Experts of a small language model: a softmax router.
Below are experts of layer 3 (counted from 0) of a mixture-of-experts language model. Rows are named gate (a neuron's input weights, with its number), up (a neuron's input weights, with its number) and show model dimensions 96-127. Each number is 500 + 40 x the weight over its row's rms, rounded and kept within 0 to 999. Numbers have three digits each.
Before each expert's rows: "mostly gets" lists some tokens that are sent to it at least half of the time. This comes from a sample of Wikipedia text that the model never trained on.

# expert 26
mostly gets: " ", "===", "|", ".\n\n", " (", "=="
gate0:442487502516493501501513490533597612455577533536535539483463551569502447554485483441518478496545
up0:501529416503510544555551500533493460471566479492517529546549486566567466546393477552535490497502
gate1:502512459489532424499518384521474518467548478502398514395447440517559438496447561486455508513485
up1:510483534486500549544545502560547466549506499483474496483511478491583466509452538495440514612526
gate2:528495430516498591495522562498473396471484483458555511505507571507522473466484498558469464494470
up2:494580513505423499446468579462490450460437513430540538455469458470507448478496492421504469513439
gate3:560561453512502502464554495465506460511550551499567603477490435505593565522489501496568479527491
up3:505465445528518499498484509523497490503559551497515491451499496461531576456499517486552548562535
gate4:553514477457507513548575500467464503496446461537520447535477441481439531526496558493532575486444
up4:459529479579506574433447552492518486518416488580504473551504557442482490522475490492491505362493
gate5:402524452532532484462458477505486542510514539437473476532446514527513461546559488489497435461499
up5:517487514509511526522500467486467550472471506548495553547484507502487503469578471547457445580525
gate6:489531417543485546487526489477565458534502582534432499495532394491506449467515497537532532507482
up6:456582501491464484468486413446487466492594480490564472602479493482486483487460473478448540499556
gate7:473462488498511443518501494536534470559449425531491535539496548494503439486558512410509529454460
up7:452426508534432508431483462458515532470524475433478525490454508463453509538465492449487487556534

# expert 43
mostly gets: "s", "ions", "ations", "ies", "ics", "ines"
gate14:555541492489523416509510535460496533493537504486552527481527522533504550373492491483485488499513
up14:510556504465496429427540494481485486459458504444541497488515510433496461493532480469522488527434
gate15:537492476466515516483557516516444583506553538500494521479553462545432491514481557524508525545379
up15:463528537492540494507482539498472532473534476523525478511511476490497443449478514510428445534534
gate16:506466521462482479482482507493479487564508463507433547481501428492529517506483513520501564471515
up16:542458472513527460445544513541448524447535495549447540548518548525500514554483489512488449500377
gate17:445481491540522456598472600409521556526537467490444514553499483529514601447487473528527442544446
up17:498440515495531566518486511509554554516478424534569431526509529478522493472520435429481491514534
gate18:549512485476524500567472406542484453507465457546502469539483462561565515435483535457481559426488
up18:486496488490496446507541560474424486424478473504451462545487420504537504502479533518476569585497
gate19:563546530540416488556529377420480487482448503515509513542491477535570482552467491493481479486517
up19:555523489531540558550511484424434490520509450436466489526448443481458461398475512594463490497495
gate20:498491546425481546495438501499552544489506451479523528524447456536520472600544509509560517423449
up20:492454471484444481530465535471449525489432511501441470445488499495482491514538558521549531478509
gate21:555476462520495490468483511554479464477526501406572548533488486539465525539449490460504455508557
up21:535456512394526509399465444430504574528577475534474437481523486447441476522527518495523525471471

# expert 15
mostly gets: "ina", " University", " States", "ley", "ague", "ia"
gate0:499433442522506511501553524453530464464470512484587540501444531464515520511506572480559481540500
up0:498578513495462518437497372516444535531484459478502494514529404535517530525509462516489577404524
gate1:486550562450393554562487508492481501541445569540498559521442494504494560480513513577483523557497
up1:541535538483469581472473502565520543557406496437470559413462459520537545516488430496502507468469
gate2:492556486478540583545527499489483568527504547503524576497436532544514450526531573503497502515474
up2:548580537559602523485532465479537505534526535496540515503508503505457482482543501582518504511544
gate3:481515437519494554482524578555510523463516493513525544492507500511533596465471566517496521479440
up3:438491506447515487499472458523495500501537570531555486461530620476494512545436496539518472449465
gate4:483567473465452479527492511532540515494499520503489529532489432439497515433543545570454484389499
up4:528541539434502513575552522570519511506487591552519496534561461485529526531583566530413524550502
gate5:491466473514440486534471562537480554504448464525505541529528469477459528429506555515538456443553
up5:513442445510486491527448536475506517473533475541525563426496490539567520519449499515547476487449
gate6:590504461510482524492471563544535512525480504541542570501511552508477387525476513540592515496504
up6:503428563465424483497531413517531418477468472464566505478501477524513513436522463546469485561526
gate7:506548518470510506501475571523550476509416491486584512438501500513420485466561429524482520429517
up7:519442536517477480462470444408532539541448471506470449419494497457530432469490485487585513525489

# expert 54
mostly gets: "201", "200", "10", "18", "202", "199"
gate14:478514488440544511497498523565483521514558419543438469532554452478497583480484486555517565535511
up14:534510540592562447491589485519451543508501523568521404505532452502555531509517504469434494514556
gate15:505472531469443527488497532500424471499531447434499464519465536496510545492454523458504456520475
up15:501488524540452426537544429526506546474585479465528473433550511453480504466444529481463485503461
gate16:519543478488518538494497458574499473515486519600545544464509495589519403461552471471496505485474
up16:448482556488476448541511569464498500552600443464562498463474454457496504439512549483462595452544
gate17:483489495463473528457455465467463438473535476524549474486503521517551484478550476525565573510454
up17:491599528504547528472449493445550482426525560454535548463485553584569499481457555533467490520451
gate18:534561455582559462529499536430532495444539551515522583471520470446450520465549432545499545515487
up18:495469572478522537493539486399512480518503575568456443515455492523539511462498517522487501482519
gate19:482552466539424458481465566492524555519490512496516498514474504505515588461545415472507473422544
up19:500524472476511515492531528501526503497522441544479497444509457569561516524447539523510551517502
gate20:495492467550578526487469521513451500512493425467529577509476569458477558440568494490517440454489
up20:504520586473532471483484471500467496479496548491455412456524492525511481510443559564550516456437
gate21:518490523460544555544436509531535487501510498496563490560496545549514535466510430474590503476462
up21:489510497480481532498491462427576494450492515512492497540518515553531548515512519465516518453523

# expert 57
mostly gets: " s", " sh", " gr", " res", " S", " g"
gate9:552468504447501456516473468435579502469461440437550504611547475462535487541485488515424565530471
up9:610578520480463452494452533499518462469499479485584529514457501519547475494449609458503462499533
gate10:568451505447528445442539442519521516491467576574573512553514496513495464534467498469524485487520
up10:548473535497606499596492478517518540480497530498475504510432560544517536473564478510552514526512
gate11:561569530558551507488460522533491484525506518496473541438492578515533503499566548569475547438526
up11:539467541511506543510478472470456553519444371516509459520541445478465567469456541479458477544439
gate12:498535557445537464510484494458484569501518551562555511516470523485501497486490521454522502524518
up12:482473515498475465533489477443516419533396396460535460473495583500445524488491454538458494521527
gate13:504464518516461472500475480495499546527495527416481528507462473491539594550447556505518509520493
up13:528577511478543482544504535483563438494538480513530567527499519455541478479565434435500504523499
gate14:451496465453464501400538430451480562533523525516546523488533450590442481534511537558445520530560
up14:519493492529540491414531534482512498512525540445482540553504574540471539568488442483532452437491
gate15:492520465465568409468532446485436432477471424464519553533500484522490475522447559538438450513496
up15:514441550490521520398569489442459487492486549521540537517465589592506527527521533470447482526390
gate16:585522422571511446514506446486496485513539585532531482528509508524536492592511473500501552473499
up16:452517497592480511522519484491476511508428496470498517584495483498502446549541536404470441576530

# expert 17
mostly gets: " (", "–", " ", "/", "+", "("
gate0:480511532515566537518611453556521433424525504493461404541442543529507453505473554483470516528420
up0:530514407449492514555506510482501585538501517544463447483505498507478461459485451525461499545490
gate1:458486553495540442504563488496635533477462487497437498469445445495493577518561483525517518413505
up1:501570517558467454517488544486471429515499536545463483536454557519581495470478432522512416512464
gate2:431455548456549551519485503475588498490501476377513554492483503532491551522514566535514484552496
up2:520480437534559500510535577524515445542473559528552436493531494497537490456458467444495447481470
gate3:519473469436494544486455498490479536517534514537480566508481464543481513458524525610574557522532
up3:497435507431456489548477550524482549438517521556494520544492462454525506573478502509451515485515
gate4:487439535405479504501522492551518519444559569558560564532557450515476547485520529469515489405506
up4:464421468421526446516482424476573545471523543568485562484514451459488521459486561478554528478491
gate5:528489485581525463495570462525517560508544444533476521410493527442520478461548521461533503517467
up5:448518512550557539414529503542426410457481494446485485457536493475450503515491534551546457424550
gate6:463423443489569486453492506557517520467458471536441512477461447528543450438510532481456520449489
up6:501544486466530501548534432490548496426514455487527510578459518437491524421421507493481470563485
gate7:481530501526561544508549487539557522527478502532490485552441565502543503461531541525480606516524
up7:477491521502429492496500511518494442513456492511473491453500487478448525504477477524459539552497

# expert 3
mostly gets: " and", " was", " which", " were", " has", " or"
gate23:492541467516449477461493460487549480504483549545530471499454571496567564441588478445532502580553
up23:542574497609449489476554531577453509504500516501517494497505501557485490600464474477596512425472
gate24:512477537509502555476545549506434556485533531540451435525582570494556487491503533490495496503534
up24:598462506445492577495488503513392556530475517504418549468540556509449432475539556528515461463420
gate25:512502485518488557507575492524455521478459526423429474526490504533506535530426555580495547453410
up25:540505501505515520421540550488521563574528493493453515537508494515477502532504582524459488478391
gate26:461470507460420514465510505502581473463486478557479448505504543488543472533522516481482501499479
up26:534493543506503484540549479541472573504493516484545574495459525508486537504493576447460536540512
gate27:485523555540487592462486508487539495506518537466566488470550429476459501522483609536509592557497
up27:609549551547498510513445502492470486508481484450508529487501458497489454547545442546511517464470
gate28:481508497478550530495505455565430453534506465450499501516533563499558500502450496579476462539547
up28:517529535517499535443560536515489525540492519495554439556525513460586466475542404494484477478479
gate29:415561480472446520457512513482450509464526495475545493485423539544561454526538421523482467441417
up29:536496461510516456519518482482444497532508450501545556538492499571526517531463508549490485528554
gate30:521489502542544520567492498463538533547488473499558467486484471431527475593487511587474464468509
up30:548448465519552548462498517508460541468504482493458490522480481490485508490563521412525472529517

# expert 44
mostly gets: ",", "),", ").", ");", " |", "."
gate0:541495510531498449530456539482408478449503442460519507486457547517434456448529471526451452584538
up0:460487437524506466488410523455516498414438471577576462455511521437471513523452501515476502504538
gate1:467466501412444460463403504531578532490515523500504496537465452558518466506450486446487474500410
up1:437517475522525540480545497501439476536499493548488503482466442501521455441547532610479491528494
gate2:500474532533507535529526491466527534520472495441549497451369494569475521507505435501537539498510
up2:516466499559527540525529460458474458487465495577432511499453466528470425609537506446487537542488
gate3:477507564531489435483491580552491490514521487391466472568534502521495477472504500533465560485514
up3:461488471470484509546454383507413508450554437485515520438464516433469470515463520450518465493543
gate4:542434489547512418458475501515537520501570479461534451455488400573528526583487504530515487506409
up4:499514567470522458576502445498566464514414469508471503488437505485532488539518567475510461567532
gate5:500541431491516480544489517477566503480537457437531507501496560473549469541497454570483457443591
up5:554468520578502508443456548433491464490427559537497486556500505547502444528571563521457469509496
gate6:485436495444483516422534513531519480489492532571513456544436455597506458454385567504516451399533
up6:479434562453562453507459465566532567525504504466412542573499550528525463487547482470479557512466
gate7:472520502503480500583475496533517559458450512498517485532560423556541498469462565460516495543465
up7:502548520465471519472481541551471489522520522489533548460470521481511500490574494446521525527521

# expert 42
mostly gets: " by", " \"", " Sh", " under", " Eng", " to"
gate9:415466541546536498445493436437491428524431459493472453572483428465515609533512516531494495443560
up9:529511454469506546525503517488541515541532533468445487485504549379521534511523487495440496522496
gate10:557517504554493537555532533510535535528514542503548578489512464546524510446466541555500523503580
up10:524504410536505490531489460470532543511471486484521480488505545458494486464471468455515509558534
gate11:491560524548514506494527547579518538483494467489515529583519464475523514501536457527529495472476
up11:554474500538508510503466502536529445533474461460412555571485534534500494511514561509542504505510
gate12:506479445451496471456483535486494469505547464448493494534576530465498548457606467490433487521539
up12:547563579460411508567483480519514469533535473524543536460449526453452454488558538532423538529484
gate13:506529509469509559511476497573554457542485493536602493483547441462495502444544546488483444491466
up13:488548522525476531502510637508485493558509512529497474497475432521490509533505544451554424478489
gate14:542532518476512523421518497472503584484513533477507480550566568503496533468409515544546475507472
up14:551501532504458537524495571589463437527491491492503465549500491525455514550498497503529492501452
gate15:485481528524493450495516467529563538551504469565491500484510527530450491537566532537428554459422
up15:508483432506544494420464574479554500425475471519456535474548457522500521450491530493498576486466
gate16:522456491467471514504432440418533528491494483558522522545466558493448486500511496427532493472466
up16:476517477525531475495547489466500585485456547443534484542523515596506504551538562407507557540439

# expert 47
mostly gets: "18", "12", "16", "13", "15", "10"
gate14:488570476510555512440473529494497466503511488505537522550525538465534469461570462542453469498454
up14:465504546464498503482481521503397501482502543537562487527545492527531500586480480439517503460549
gate15:605538503388562515440555548502524529528378537474500461553471439504464470443468511489517491501562
up15:524468481489448490539516500520528536449543455453437485484491478521458493567471486559494436476463
gate16:532485511560498434480543473448529447434476482461593503516476459501523494460462477545432497510576
up16:514492537558491544555522534497530562600542464582483442494445523462517539525492521580452538535401
gate17:492579518451467491481586520505501550458547532441553516421481493541587502468464499517484513527525
up17:444547546502451475567525478472520508482572462514496513522531472509609550530510539465448464517477
gate18:530574422539534496483500543484459485524472490434589503551542489520574434471496465503501472421478
up18:439502463512490523528484546460477569494463492476476571550503573469514465512454543471530478503447
gate19:527470497475513502460514559561499509498458454541470475554467596543505554504457498525548423462545
up19:520488453418496494514522503533542464463510454480548454485506486554533514516491497501625516512464
gate20:554506494517493490569430456503458503454446493512444495558539429522482496534445467518494519528483
up20:521575473508420502539466493459499466531523526420522525597533525521495482496555534562531497522577
gate21:509494460493455484538504489453559544424472503484605579552513499443502521495565551511575510563453
up21:500515473572541565513473594566408440475499480495561448517530466452535466502472544492495550529502

# expert 39
mostly gets: " |", "|", " October", " August", " April", " November"
gate0:445523500493484593506521476555485535524468485567453508483451535484481468447462508602524475507529
up0:495534414496446543529482474485500499496473491492475451449489494541546515516572540525541472541479
gate1:508498574449584456455457487491496504532433478516467504519547532489551530479454524538576439550546
up1:431467562523535531520488541457524465491501542477514512505445467557490429520530476461478534555487
gate2:464451546487513523505508511536514484492486471515535468548462448463560536541480517513452496475446
up2:506491483482529523495539505496485521549414545510472500499448491528486500532465514527461549478452
gate3:541428497537475500446522558495490576489560528538515519485482492507472496527523482454417532526450
up3:582445514538513456588494470466505476497535483545380409528460488552485509540549435527478509507539
gate4:512498497557429486447433521484551445495497504439502485529471540554499441465435500532543502495534
up4:518508468393487547482559516481469505514563461422436467468492502474533479498451495464512562513491
gate5:470478452438514516522515527530519592509506540564502462592498465564533497517445460512585451445488
up5:528497506514481495521437474407538454540426514538574527465455409430581474509470520514544523484490
gate6:446490538487503507471495521482458448504456472475523534564455517515492552508412471518426529540552
up6:454532485489481525617475498505476520475491501503522471491497465419539465473432500505492415423553
gate7:522502514552498485514438519453547508483464496541486545549551504542493554478516537540459533516464
up7:520466496566469550544509572556497470556516486540496537434563581521466509417583494526440451470504

# expert 46
mostly gets: "ee", " se", " bec", " No", " De", " rele"
gate0:573538494423439467513444412443574462478505538522512508476488486479501501478457527542510568503482
up0:461488452545553519496493494510448468480485505473514517556484438475448489481451454490514543499449
gate1:426572444434475487503486457458472406541501505500469545449407486506487524522485516530489493518529
up1:535510481493557500504576522500547381484493433454494406523525437479416537524538527493435525568485
gate2:470457506455470519443531520525471507495484517510568527496508465558519488483440611445554589461488
up2:573585525543493562397473498473482548455563510541473496513458499483508513426536468472523419483493
gate3:507503491437495481503503512499488553591481516450445441463485445532507449514536531553509539501481
up3:549472514513497419574472504481484551536416478481489499541529471498473522533502540496479479439438
gate4:510388511442481487494528494443476465506523529560520420585451519535596565515470558460514460418496
up4:521430481526522500482458542510483467506545471518528500485536483490458447487476587480555467436500
gate5:467500468479482488525479466512533532507402506489470541472471441528504488454557520517498468490515
up5:498524508509559473552408505507470464485479565506536565540488463470463554510567390529464510531604
gate6:517487456442440519450531499482535488521572524476503553478463480533503486512571465470529531526546
up6:518468547548462519513502499557430474424548547479501566533528503547508503526512509503483478534518
gate7:529542464493377502503437436402508503488558516557496536537464482497520495470510540479487560554571
up7:478543536507461514486534489510538436541463483563533448537460474433440482539461530519521466436503

# expert 62
mostly gets: " A", "am", " Al", " Car", "′", "iam"
gate9:519438448556502433571546482529537527518498481472502493513518567524493432450507481565516548549526
up9:445555495515475527429446488434515521477493544493501456540525513499500497548475554449511487497539
gate10:487488481540490459442437530435530513428444503511480486538468522494512525464473473436550503510557
up10:543504456476512507427520549477526500475472501493485464588554448543573486523546541495463479489534
gate11:453494525516501454514531476490501548574510470461445533534530497510486493443521483561464512502503
up11:462588454556485551565486462444558450446498501531419460542473512428488544533453432501520538509413
gate12:499498491554468479493509517429531550544545540602517505469466569462525463439541415465520505484486
up12:434405472529576474593536486479520471534514421472480479508492482476503559523472492559516498516566
gate13:567479476554403489503507406529541620494547545493584470537566459529517549526492459471496543513463
up13:477472454597535486472425515509439508536519501487503512464620481456514479507537543451488470491441
gate14:486466536491438430501518474499501540516488546550447524433482474462507505548465537523524508518537
up14:483495585510498577576496518466520532478511473488523520478507472416434561446497557501483471510514
gate15:462470511508600548497537477496479511484482506519526538487486474509602526475481516542464536447497
up15:493473495502568513569528538539497464529484490506513517551515464515582463502540520513522428504561
gate16:431451483540372509405555526455444546507519524450483621422434511479501516471569511488487495495581
up16:540495466543501525496462510488473450562529441489529558566503497487455527500441461542505485476559

# expert 52
mostly gets: "i", "ia", "ai", "io", "!", "ina"
gate0:529532504494477571437481439472495510519550469567543467501449529475467483473511475541537488453457
up0:581495435609506410503513472534484470445618534572499511469468491508471500504522504482493513513526
gate1:508469505520445488513418525463539534455531477510473472516469488480429562476588456467539514519510
up1:479526569524405487518434546460443544479368548514471571448511464529516432467492393477468466480551
gate2:520537513488526472471449439441533527507510535464499554587502461534511463496536524511518459496527
up2:435517508412512527543497525541579466485494524473556454493406454416536501470502449456468559438491
gate3:532539550461492535468467542521555492454481531505511499515508539528507484530464522559499526491423
up3:409450456511517473494541526510536532496463565455473485482524534499534506466465538503483532536513
gate4:532498507466484438524514530495458515440529568554498612458552459509499542527516493603494488508513
up4:541448427501515508389506595491499493536433486513494527458503491419570504478519524492598491494553
gate5:458523471511558540474513424495555443536448595478528497447457520472521538452486567498535538489473
up5:536507479468472544478508522502477500556495414520480521517529476506486466504463477500486469530520
gate6:538551484455437520526475492537503542468441498508527476468532475592527541480534435485484500526516
up6:472416488451480495484469485496436450504478497518487510515493517491497528509527424434496598523490
gate7:513491456571514531539490474406539460515496493526500448564551505498510544447506470513499529522458
up7:511557562571470458545485465419546494562502554539495537536549591484499479471435502529491480491503

# expert 51
mostly gets: "5", "4", "6", "8", "3", "9"
gate14:500512475516491418520482452462529546531471450445455502435532490448500537598521491524495513423426
up14:481496484461598478570503487510468550518482436485513546489531443456509608526494538539461562560463
gate15:510506552536474518498487536472534493470525437450476546556496413425493425499504440479518480474548
up15:469533506498576497473434529562509500413507465437504446437505540477500514434454487453505489502540
gate16:457471471528511464457452488465472493464413630562412547483555526516473489428478519558518526499551
up16:540461552441456455446577580575527557449435560557461561464466510501518553501509492575473513518479
gate17:463530434505543533470475475494442506560528589512494490522481532519531518479519503514536402495488
up17:445511502564470459482472449448497479571559484482474513547512465516446444500509542466460395475468
gate18:532506474452517490572525525545559430503560505441548491469470464601501567461547461501549531554450
up18:499462476543499444588474501421441452498463531430475515596484445445466489495486541506554568483431
gate19:509490506454504541569570453512455544566437499539478538521543488498487536506533476553551522494540
up19:462454526505435443531503466532457565493465522440469587520527545483480440509585477541539545475552
gate20:568592521488587471565457540550479527489495516507485514499512491535505533590419484527527572410449
up20:539504504545509445437511424514582515439583454459525556452524444466480533491510466492497458514503
gate21:450461556525522568511467495491513518426525499459442567455484490541499457516462449537539485528555
up21:438445535458577455590469556464532496485450421499444493559503470471465540476526482526514515510447

# expert 11
mostly gets: ",", "),", " and", " ", "–"
gate0:459564500542533502520461473471481588513478506513497494603484552450493563517479495496556467428499
up0:565512534447598497527452474450585487457452494550495494524485568534533504490580453566495479550442
gate1:479517552478575536481544462515515536527518478545552569500466545523575501450488524516505507479521
up1:470552495492468492509502515491445482534487547657473584509497447544480516513481489514449631489510
gate2:518462581380511539436485482440528477457534431464502524517422463516519588485512506473557492517479
up2:421473448474439519567477497514514513486478560548537483511531529497480573528558510501547502526503
gate3:408536434438487501505546526556518534472457544519501511546518454466510475516490500543461500500454
up3:550488493531547419461533433487476504422536470467486478521483516521547543551469446508453524499586
gate4:503581538483492509598521473468552498533475552490599503486466484516588526541498437529443492486506
up4:489509518531438455489376447501489491515500495588447487448494516518472430522535404503552596491471
gate5:518541533551430481540413489437499497521474534494526525459413457498467520587562498558424489489456
up5:461468470491403442567465480498575499519433484529434425502538515540464459532517502535462497558401
gate6:493550447440493526571513470511519482483516504475524515483470484474515475421521541523501518501448
up6:468503483478482497481430438534448502540463538517530516509560484493549398457539470492526535565536
gate7:444406482521489538556594487492451474542546548482571417525505528492498506516493524471532451499508
up7:493503528510459449453522535506566519521484479510493537455507529503587520498479525459522542462467

# expert 29
mostly gets: ".\n\n", " |\n\n", "\n\n", " A", "===\n\n", ")\n\n"
gate0:546471503469440520505527509500507492506514539658523481505465455532536466477468443459563513524512
up0:503481453444474495518431446510439509540449509515473445516556521452499468568566514499479535481535
gate1:457454489440541571525591501507462556474586505497551495494554417489516429492463545548520468517439
up1:564469475475403445473555449493523469457521460543489493470486513436595518490551446520512455470476
gate2:476495499433483482443511448515523543535517451517494481520534498496572602508530528544501550462503
up2:488459571515483564534548505492497519485539484495507492533494487527520551532447521481589427445458
gate3:459513466519497465495553474444483548440540516545500530536450480486489412490511542562504463507503
up3:473604494444461512466470504546544533520530449458462535496555529424558536535545492490482504566520
gate4:549492523444452498529468387498489494541569493525463440532506437580509529478479528549487520483495
up4:476531493458615499504494571535514449519499487472484455453528590510461541548473549486461439506456
gate5:493453561510472502493501510510548518494492509514412565470510430525535472477526476502473513469525
up5:530532545476478497511419460460431473485462501460500439504498513470508489542519420529495519547544
gate6:591555521477518545471552537490523481523475462511478496567555569509477534494527505473500472581463
up6:532502537504543524580487510574471471587480562488496418536503483478534504498510487462526485482555
gate7:522518500423542507488426458490499492506500501517448532524542473621530542603497522490460509503546
up7:456447490514477502537491490465441480525533568512451559483483503440452474570495458501498525508518

# expert 37
mostly gets: "ition", "chool", "eries", " season", " film", "areer"
gate0:458428469556482473526525555553512433532480542506478451548497508466486549536456470577500502450459
up0:474453529519465520530494469486482532486499519468561538592523501474493485477539498453517558409496
gate1:460553511444496519478494514437483472452493557451535585494535441531458514451458506595474463564483
up1:513477506462478510537492436491533460525453492478463494481425446551600484524482439482476488552455
gate2:545560457532545482530498582479491513544536444527531448546455471500501477560554509514517501468512
up2:480486550486425449512533489549515490539572508531511445541503466510501512510468493528529463508486
gate3:541515564469505458474529501509466530519501462516432451481446473470498430497510440518480543491572
up3:561448464532490512509521484455433473492463406491457528550529506485524491504550564519464459433468
gate4:504469431485534507507502467506542520456542609455531508584522457546515481451491548495592505506433
up4:540501504480449562503504486513501506572414553482562477463570562547474530593521489532508490545437
gate5:456479503442487517530516442585485449459473537503446496506508426468517482532509477593435534499538
up5:503501494530456496440536437512485545513538533507542468462553522481541517411495495477444529545414
gate6:531500469501457534556512589555489475469527479499473515549522467521482511436472506519551528485576
up6:525520442577517511569548480542497491426483523570548456540533483531545553495443486544489536521494
gate7:562499512463447537492474484514523522481397532482407487544510415484530539519442533507446457534532
up7:466515472480476485477461471524549495475501476567464495505511535480502560533485462478507547505449

# expert 7
mostly gets: " the", " was", " his", " as", "The", " its"
gate0:405392486488499523531452524506387480502528511457523527522421488536553522429434545495498458561496
up0:521457427553537497494614505481484619500505488483516593495509476453496499566469510509490483385428
gate1:469465468500550514391556528469446455546548457519502520493446501434560461462512546492522433542490
up1:505483515482451568503429443523508492506521522539463498549560537611510446531459514527488497528467
gate2:545528545488506536467598459469513571505558503511490505461541479485538464510427535559437483459534
up2:503498488508537412567453478497450482504510439492474501530486457504466506528519528525442595447492
gate3:473487473587550451553528467498536557499501551485476482542509484490505570503492464536562536505407
up3:475525531477527551512453487474511503583472546493441512428542518480522488553430466532509508461438
gate4:519538502488434575509506505466519515474547429485522473541511503488472575468490500577516544429490
up4:506528466588513561495514466489515506514487516509548470512428527591535412541511532509499436522510
gate5:473483505523465493478525552448436524536499559532542441536536444482440528547520508479467482545502
up5:536460553550399559490512505490527494510510517500507449513540480483570446426484543507523522570521
gate6:474470585476474463588499548465502444470515522529469482491526468523543510427486517504434590490502
up6:518496437435589498474449464496449544497476502489442531454469477461475468509491524446511452430456
gate7:532557519472559481528558521473544492511521566476440509446506494558517454481428515530472518491551
up7:533434493577498471488460528513517479551520427486532486515520453513515500462492569497494568476508

# expert 32
mostly gets: " No", " He", " It", " De", "wo", "ouse"
gate0:444540510587475509537563556513504556506462583424434455448498407466513507474512510501550442454527
up0:559494466499549468493528508559479445463426460490496504587485466552552554529485447458532518486463
gate1:540555487514452517426453542502541500509481531482476500519477408462496491467461530527504470517485
up1:449557474499454485465559421515495488534545540511458480491517615458521479486497486501442440492503
gate2:541472534541483475536541530515504522560494545472559502472504533497560539482507483541517532532578
up2:533582484464496516483474567480500541448494501467495472472507539496534455532343472494553478546452
gate3:552527504506473462551462535459519525450508527421520428486571481499564515568486493459472455498522
up3:433541559456513494459526478479529477522519447435438528517530475499446497432548530551599436490536
gate4:538571496543452541436510558527439582431563522475480505466448501490545506507482502496516474538492
up4:512458501458570473556478472474449526518464532552519492487531446503521518564557473502501481509509
gate5:458496467584550575433546487558517549433573503474479494497483501519590524497596551554502431472570
up5:594495558485509482497490524508515592496494574450510484575488454503506502493519536409522460576523
gate6:430488540526523477520518561542488452476522449468432443543446485490490514399521507553487514514560
up6:450531505541517440475488458493514550462589441473446495496559501495580445450516465564515509497544
gate7:422454504542452464501498513526478453523471526443562449511458521567522496451553434534484481538523
up7:507485564449526474547500492499472459474459470467481513459582515391480508518523498573475493581479